Experts of a small language model.
Size: 13 layers, width 384, 70.3M parameters.
Training: a variant of Adam for the experts, 368M tokens, 11479 steps.
Below are experts of layer 3 (counted from 0) of a mixture-of-experts language model. Rows are named router (the router's row for the expert), gate (a neuron's input weights, with its number), up (a neuron's input weights, with its number), down (a neuron's output weights, with its number) and show model dimensions 256-383. Each number is 128 + 32 x the weight over its row's rms, rounded and kept within 0 to 255. Numbers have three digits each.
Before each expert's rows: "mostly gets" lists some tokens that are sent to it at least half of the time. This comes from a sample of Wikipedia text that the model never trained on.

# expert 1
mostly gets: "°W", " Primary School", "Scientific classification", "==See also==", "°E", "On "
router:143148098229104183091147127142136119167144114106143125183154153106166155100168124103145117164143135128137099083124172140116189073094118117095040135115187127176071142119122156159083138120113067116149079156142101130125132152174110122107146181150132173126100074107089109095054115149135138107096138070119148090063133168197145133106140090161175208095167079113126116116146126118100112136131
gate1:081176159168056135100141153168110129135122153189136071140169072170135105157182120134141120125096137153162180112124023115125169170080083138129107120169087054097117120132122129113155079102128099121127089140110141110130126122099103168165154146123106113095145135127176145127113110155113160133159114139159106091129161141123099107119141132100100138151075137165148121168127095122101111154142
up1:109182087110114108110121093103138107143163060113153171176112121131174159103157174127129163171129173129086171155114167148108091170165153086094195110105113098100083148148072113099101160116164132122098118145162159175173078197132093131154149142085127148116169124115118082164117194139095169075173067132165122117125131076146086161144105079088061151093087138170162106133132116129100170126181
down1:153093106118115127154094125112137119084106216140077086138100119112115048121056181129144084138140098100187082116114159108102072127121152083139135094173129094135118108090098164154091125103071105063149151152060149133102126065112176136122137087097173168111130169124148118102136100144143177131115160092167104022107077108074109145131147152111134116131126149088042091097188129096129112194152

# expert 9
mostly gets: "- • Total: ", " small", " debut", " new", " km^{", " specific"
router:099133124153151150175133124150167093115189107146150136139099092085145093090096083150170131163129177130158146183153165160085152153157170134121135127144130131167158130121124149093087180130138178141179127156101158124157078194057132088133171161123146171062118094093107094165158179121084099110144143116173183082163161074131142159073097099155157099110106195084106146123164136088112132154172
gate1:133126069127116195130168081133146130113163107127150147131133121154107100132104111083184145133152145142146077146122184067108120060145031174141153156128160123143155140103199114140060148108151079096092154106157158141110112143150093105140102106087141106125078171148122111137141094192177108153158170154143088061143104105121117154141131097143216126097116089105136084151150097151123087159105
up1:013114136098104101165142088122099126123183121174142135137149099142129082077088126127143128119139154113107112124118121150114138086132145151116125113177116122161147148182146069096122144094157160107124161155148172158098108129113112134090147151154169142170147149145139149179082070138104149144189088133142142107183138114110139100132164207067174143123108129151149114093112164181132138103111
down1:161168149081117120181221086108164149117104113085113127123137101130107119140141134125098091164098192134092077133184110110061154097156096164061113126188089155110126117105154181123139161178084111124123092177079197153129062117174065117140154140149114163172145134121134122124124185166162132079169165089182141133078057153140146128152151089133183145170159174149164132113121124053116154137122

# expert 5
mostly gets: " (age ", " m (", "°N ", " \\", "\\", " Jackson"
router:103108142123135132094136119132163108147185119173156119159087081107143125087118065158166112165129212116204140186161142133094154111128150172127117133166145127164111146092124156091135111122132142113183077150136187119149098164088136075091184151147162183086123098095112084154126146109114111071149154100154182103141168085133127156078107097176166077118126130086102124140185107073106152179161
gate1:099109134104139108139101145112104046115103103168115132134047141090087157164142139099084058202124138134154128122157109125122106153138104098160107173156161144077129132127165196095135126118054146072130130101075136096130179159121150162154172156053085164128133107154176168125084078144131134098099107120093131141107090114132104166084147115075148133121160135170148121144139163119167100106069
up1:180105168144138127112122136121144143154116157130123194065133121153127091116136145140136116125170133135185169151165130129098096080125093111134121149093166071165090089129113155154129148166160161186123144149076117155127161144204121053076119173105130126144125127108169190171185066121141120179094147158113115167186043139131139187153167142116168079083191129156113111124148165072125128100146
down1:073096104078111190136123118096166165125132120129115078134165160147136168156112110173185091117171117134070116148112192190158136114095183171108133147118121143151149150155150098196110150137201122138152141118164097081129069116084134121146146100101143054087171199141127090144182127143138069141167082137151071099127128147149098117144103126141110117141133089078181134148162132107119133135143

# expert 10
mostly gets: " one of the", " she", " Wh", " Mc", " that he", " it is"
router:088140148141144161130127123139168127170189087151163145152114104122156148109142067152175117179165188118161103185154170122086170139126145152124099144139152115175123168081127160083106132127101138105182088152141151144146093175097147081093185169162156186093102094094101096114113158127102099091119174098164178085141134135160154153075093093161175119092124142084115129113183111082077146161146
gate1:051182133134137139112150086172126055201161164137191092144124088115099174162087137118098125160118143148134170122136134150107141138139174112093110097146192164107127188149123160154105113116170170097145110187157106162123132179116080120123141121153101163100184137129101187144097138159179119089173152112095115139168077057161125153071118075140111136123088130112173116139164169057137104072089
up1:087156127152071108114150136062145113116143122177157087077105138099112169093160153100100139168158094145138100098147137158158149127126181125084108186143178157120123076107166178100113115134136149208099131139152138135126132147145132124089115153056092154109173105126107121163078140139068168070172103142143136123112100163127105054117141101118193133099076089170145129077075156113144126115128
down1:140159134126072143161126058149116130113102112121128099126151182147058178118148190120144102143151146122129175075160152110128154136180119109172097106121171130146145100159169098127108129118097131149090191139122147063171142126108143117128189114152145120112113124081197145106100180073079117115080121204115104161163132093137180097174158143125157073182115102156142149129109131140157093085135

# expert 0
mostly gets: "==History==", " | W ", " Cup", " Rovers", " / (", " | ENG"
router:083197128186150180176110132196139077148157070154154195175124158082168091091139109168152185135132124126103161126175131104067144082178159172104131130139160142153117116116127178142117137123087148160188110200141071175167190104112140113137135147141174195107141088083095131119078142185147134098125131126145189156169127127152130138076081066126136161113058075138120176103105089103097079168133
gate1:109132151142104118116194117157170124149102145066138168145147092171158109191135158130095125097126114133127091089107123103128159118113158139126093148124114113112206154116170107122142173193101101150117137101164139093104082136077195076106173078148123144159157086126122068117149118124133130094135115098103071072151151086155158186117132133136073132134148206112124050146131127211080126183103
up1:163106136141110135104134147145196100134085166174094114092069151107062068108125115090145112128143166048141135104158122148198144123157098109127101116122113139125141099153130148195149150099170166158163089106129084144105152137117136108169111188171137133131132070122040104145114138130081106126148115132156209105130156106128114154103098124191145083083132125114101171132135046137149144109212
down1:101119153171088128153117205154192125176142132091109095131136101106097129103161200147151101138132147146148150140131109080112174182101197128176117075074189130088139125106095141141147168146151115119247090101136074130138132173166118103111098190151205158181167139160129095128171095180139142081120143165142120142136148108136143132167109108182118121098129095112122106084137119132109044095171

# expert 7
mostly gets: " Bar", " bl", " | $", " control", " RC", "mer"
router:091153162138158178153159119150174119184180090145164154167108128117136134109121076130189118178157182105153107207166169134103148120115140161128080145151125128180132175076111172126108134139117110107176080168164145134150108173090128089116171155139147175104090091077079093140126174137127095097116161095172168066142143114186135152081086092171173153094101152100143141115193113091099137175159
gate1:121133123154062180171103152207150116179142154111187171075138125153046106151204151155117136159126148120098192130162162130080130088127153138089109132084177142148145155111101164141130161066142093136105149186172138128184087077178109149166196122122095116117146143115063111107108150129141192161109185187144082114127213117128151140155145101111092098126124080165076154080166156103123143060190
up1:152180136160159139172132135133102192132121132177154186137180083117060142110169162092167141130184150112120118157052109089167091156141138136173100149080151100123165119155095114186120139130159138102106086134091108107138115107118121126190086114129141163101153090124109118127192223146129100109135118114150064121158154151122138127116124087116153154098139088149118157137068169116136141134119
down1:127169150130097093138142079078113117166099054131134142101082129074090154126120113082147132181124116175103142124095093145143127069152114175092119158143147162121088143109152130167101148080141191118127141144121125103092096105140088131109141117145191150078111078093095173152121127104155136144146050123130061106160103130137039179135101125119127130134143089146181154142143070162188090151137

# expert 2
mostly gets: "|---|---|---|---|", "|---|---|---|", " criminal", "rin", " war", " railway"
router:096149140143159164123135124142165127145179104146149144142114092122160176107144098135171092175164167110164100176138165153089169134132133114127109138156159136178127159097126174087092145124115114095179050154158166141147095173119153085112190164164158188109102083086074106134107152145098089093136173076164174078137151124159120151081086096170182119082138142088098120128193108085094156153148
gate1:106135163150144121148096096092107123133150111144109113110099198137129106090099175124120153102173090170102164124186110141131161128125100136060105187093076184158125151153086134180165060157141121142121153115102098164079132177116158132144140140111183119152120141118078088160156175171110187105080064146095090153196153162158072189147127106106112079100121167094078104169140166105099097153188
up1:141094143136116141127069079127111136156136128155109169101114106160101164135085126118153169084122133143191124144076118044114136189081089143134119132135134124087175167113149110074090210155115134131093117165103106195109097079172066170154152187126119149091141143137169098161134109105119141153076147138104149145143087145090140161108132058143092127115175125154081132127118147137128109101101
down1:163117122168132144117147055127099158126151159149158117089128079126106146102118182156139128108130062135157143143180128126141130140149106204148059132169151129129126107155121144085088143113145178095164112181182177152110104110181112127127142128122142117148075173112164170139141096060069216094124097124088163087189138120158164129167094079132139208121116110157132101100147140152120125138156

# expert 4
mostly gets: "00", " —", "ement", " Time", " and D", "ability"
router:120131137101116167110099125147178094159177090152138146102083067127142136150060102140172086159155149127191116186128150162096182128097118179136109112131139084163126128093120153066129091118161071087171100153173161164107055128110128077180154153136115173115121123105120100081103131102104109131114196119176123089145152114141123180104080105162183133106157167092124145107197112108120160162130
gate1:149157138070133170168097070135151144192118166096140160106147108119160079137139107083173124144115182105138084206126119136108150083137062154094131158123082136158153125113104118132136077127159121045123147148137162144072120142149060095156067076126163126159090123112111137091139175105112152139141143102079083083133111162160119129125157160133121155129137106192144132095193163128145165127108
up1:072135107142103098157148112100068178168199156120093105161114133141083142124079173122156158122150136118143180159171139147105162146162123162156121115168081065119117099096105116072179145155092101102136080128100126106121137133038202182134141112087117142074165143112113182156164123178147098145139163115134178159119129120184047179181083138198027178098113141072137134129092135119151112137154
down1:128108131136129138098159131149061100153158109114091141170173149132168095118088071147091130129110076093138022161155165159132163086187106139219087099119148121092086098117122121128105134146094177100161112129145093118155116129079163111151159071082108146118128156111127087113108121146118052124196108088142137122131084198111194096066116132108152105172146129117117112130144144120122150121118

# expert 8
mostly gets: "ing,", "ing.", ", p", " but", "gh", "oz"
router:104133139128151151134130126155168120152182105147165130146112099130154136097131068136173109180158194096176119175155157150089166133128145154140103141143135103179127138087125168086102141129113136126182102153127166125145089183109126074102203169153158180089125093090091095146119168126118108101128166095157190081118158103157115148075089101176179127086127147081106119120196113078092148171158
gate1:118092153115167170157143158150148090108171173159158135228026079117151090128121147094136138113166162150167105173124168210103114151100174143134079115101132177109113083072184073099124127171120108096157074117064141097081127112141148117184141145180064131139119099138171119133098115138143104109166180176105128103087149152140182171109121116110137175163126140132120126152136165139097198099149
up1:166147092131097135107128146153182091139117083102183110223069138138105136120155127075135170104119058142134137107191093132113101116122116072122177166122130141117064138151081134161129139149151117102138087142162124138154104101128192180153111120141087130090129104082096142076067160187124098105118133102171128096096153063188103200150091097129109127155148105143132151051106181144097108101111
down1:081130136105101101133099149166183133112155148144159083152143108156173137067123089154119121176093117167118113097166131126148119096147120182180156156168126078104066070169084117149148163127123121121127102065155119132105145082132163155123123201149078067157129164119113155085109161092140144122190136148168111123070154069067124102128119185163138088108080140148119156109110102148165097188138

# expert 11
mostly gets: "- List of", "In ", " | DF", "After", " The first", "In"
router:095164154124140135124128131166175108150174139147163121125111107132149165090136084169176089176160202127157145163175152157102148100116137141123159114126148057155092143112111147120106178137129116131166108160104192111129085139127134095108177152189172161139145092110087114159111149130105107099131182073173163065099145100149129155088043095176151184098124156068075104121155108079087155156178
gate1:149129123130165251127140091122146123090102094172076123145150149145093154204106097111080148097157154132131159106158106170116110142096146176112102121141123134182130097126146095158153126112110122095155154142151085149142172137159078126118171143082128148165176069108028135141122070160060159154145035131189119145081149116167096079135166122111185168130096104053161182104131166115118063104134
up1:089145091136097120169141153118147141089119174119127130075172142155106205130171080175168102136144142160158145142162122115161072116159157122129172091179182126160134128200176123133163151097146114159164146122131131136073138136146129087120123114143107138100132099095147112090137146112203113109095173125094109083159099127150170092099122099076143107145119131127133157099099129071200126062140
down1:118102184154157113174141047132144100136149143103162102126141123140085141160165181080137104148123168178170102133085098162174109135121215164110158152112100164091134144123127147145132131147174085162112130135170145105131093105125092147145137121167100164132153096122193136190183124078061119055193080108102118154067112119065120094120140165117096126114133166115152187160110115157138078159139

# expert 6
mostly gets: ", l", " - |", "andidate | Votes |", " “", " W.", "uz"
router:115138138124162161124127121143162116171187093139158125171127106115170128101151072137174107182166175123167117180143187171086172119139139154142097126120152122175117147069115157104099177137107122105181087153115148120170086180119148086126188176156145184092117091091091095128107160128102082099118171098174181081147146137153153170082093096168185135093123134089118123109176099087088141167140
gate1:079127108098105121119126180135136110088161163118085114103107095133148155083116125130138147188138077118157082117177148190087130188057195163109096138171151123131101109183144136132069169148058129115128119172060153140160110144123145147189094185176142154105140108091161097069075049088105084162152119100086099139102066139150166152111069079100177146120128152133133128115127139175070072169156
up1:124157086083112069109076107118106129102137113123146155167139134099173187076167094140080173141076147095182167112097147175134101110077120127133131126159156113126154124141159125102094138222104146165079116138138114106080187112084159126106151131070140133096119197123171138134139153186109070145117153156156106111119149122105068103134092140150136110106170147116111060149130064118078162141118
down1:156126134160144141134124082131038142192090124127120168103170186137145127120182069145097112100099092156166148095048145089168089185164100117174170147125091141086131102113105139043170148105092112121137045072086150121160157124095128103124154106052169082129139160127151124169102169190135050114124166137153128111131116113167159125156148148171132160119115120145110113174164093110179153104118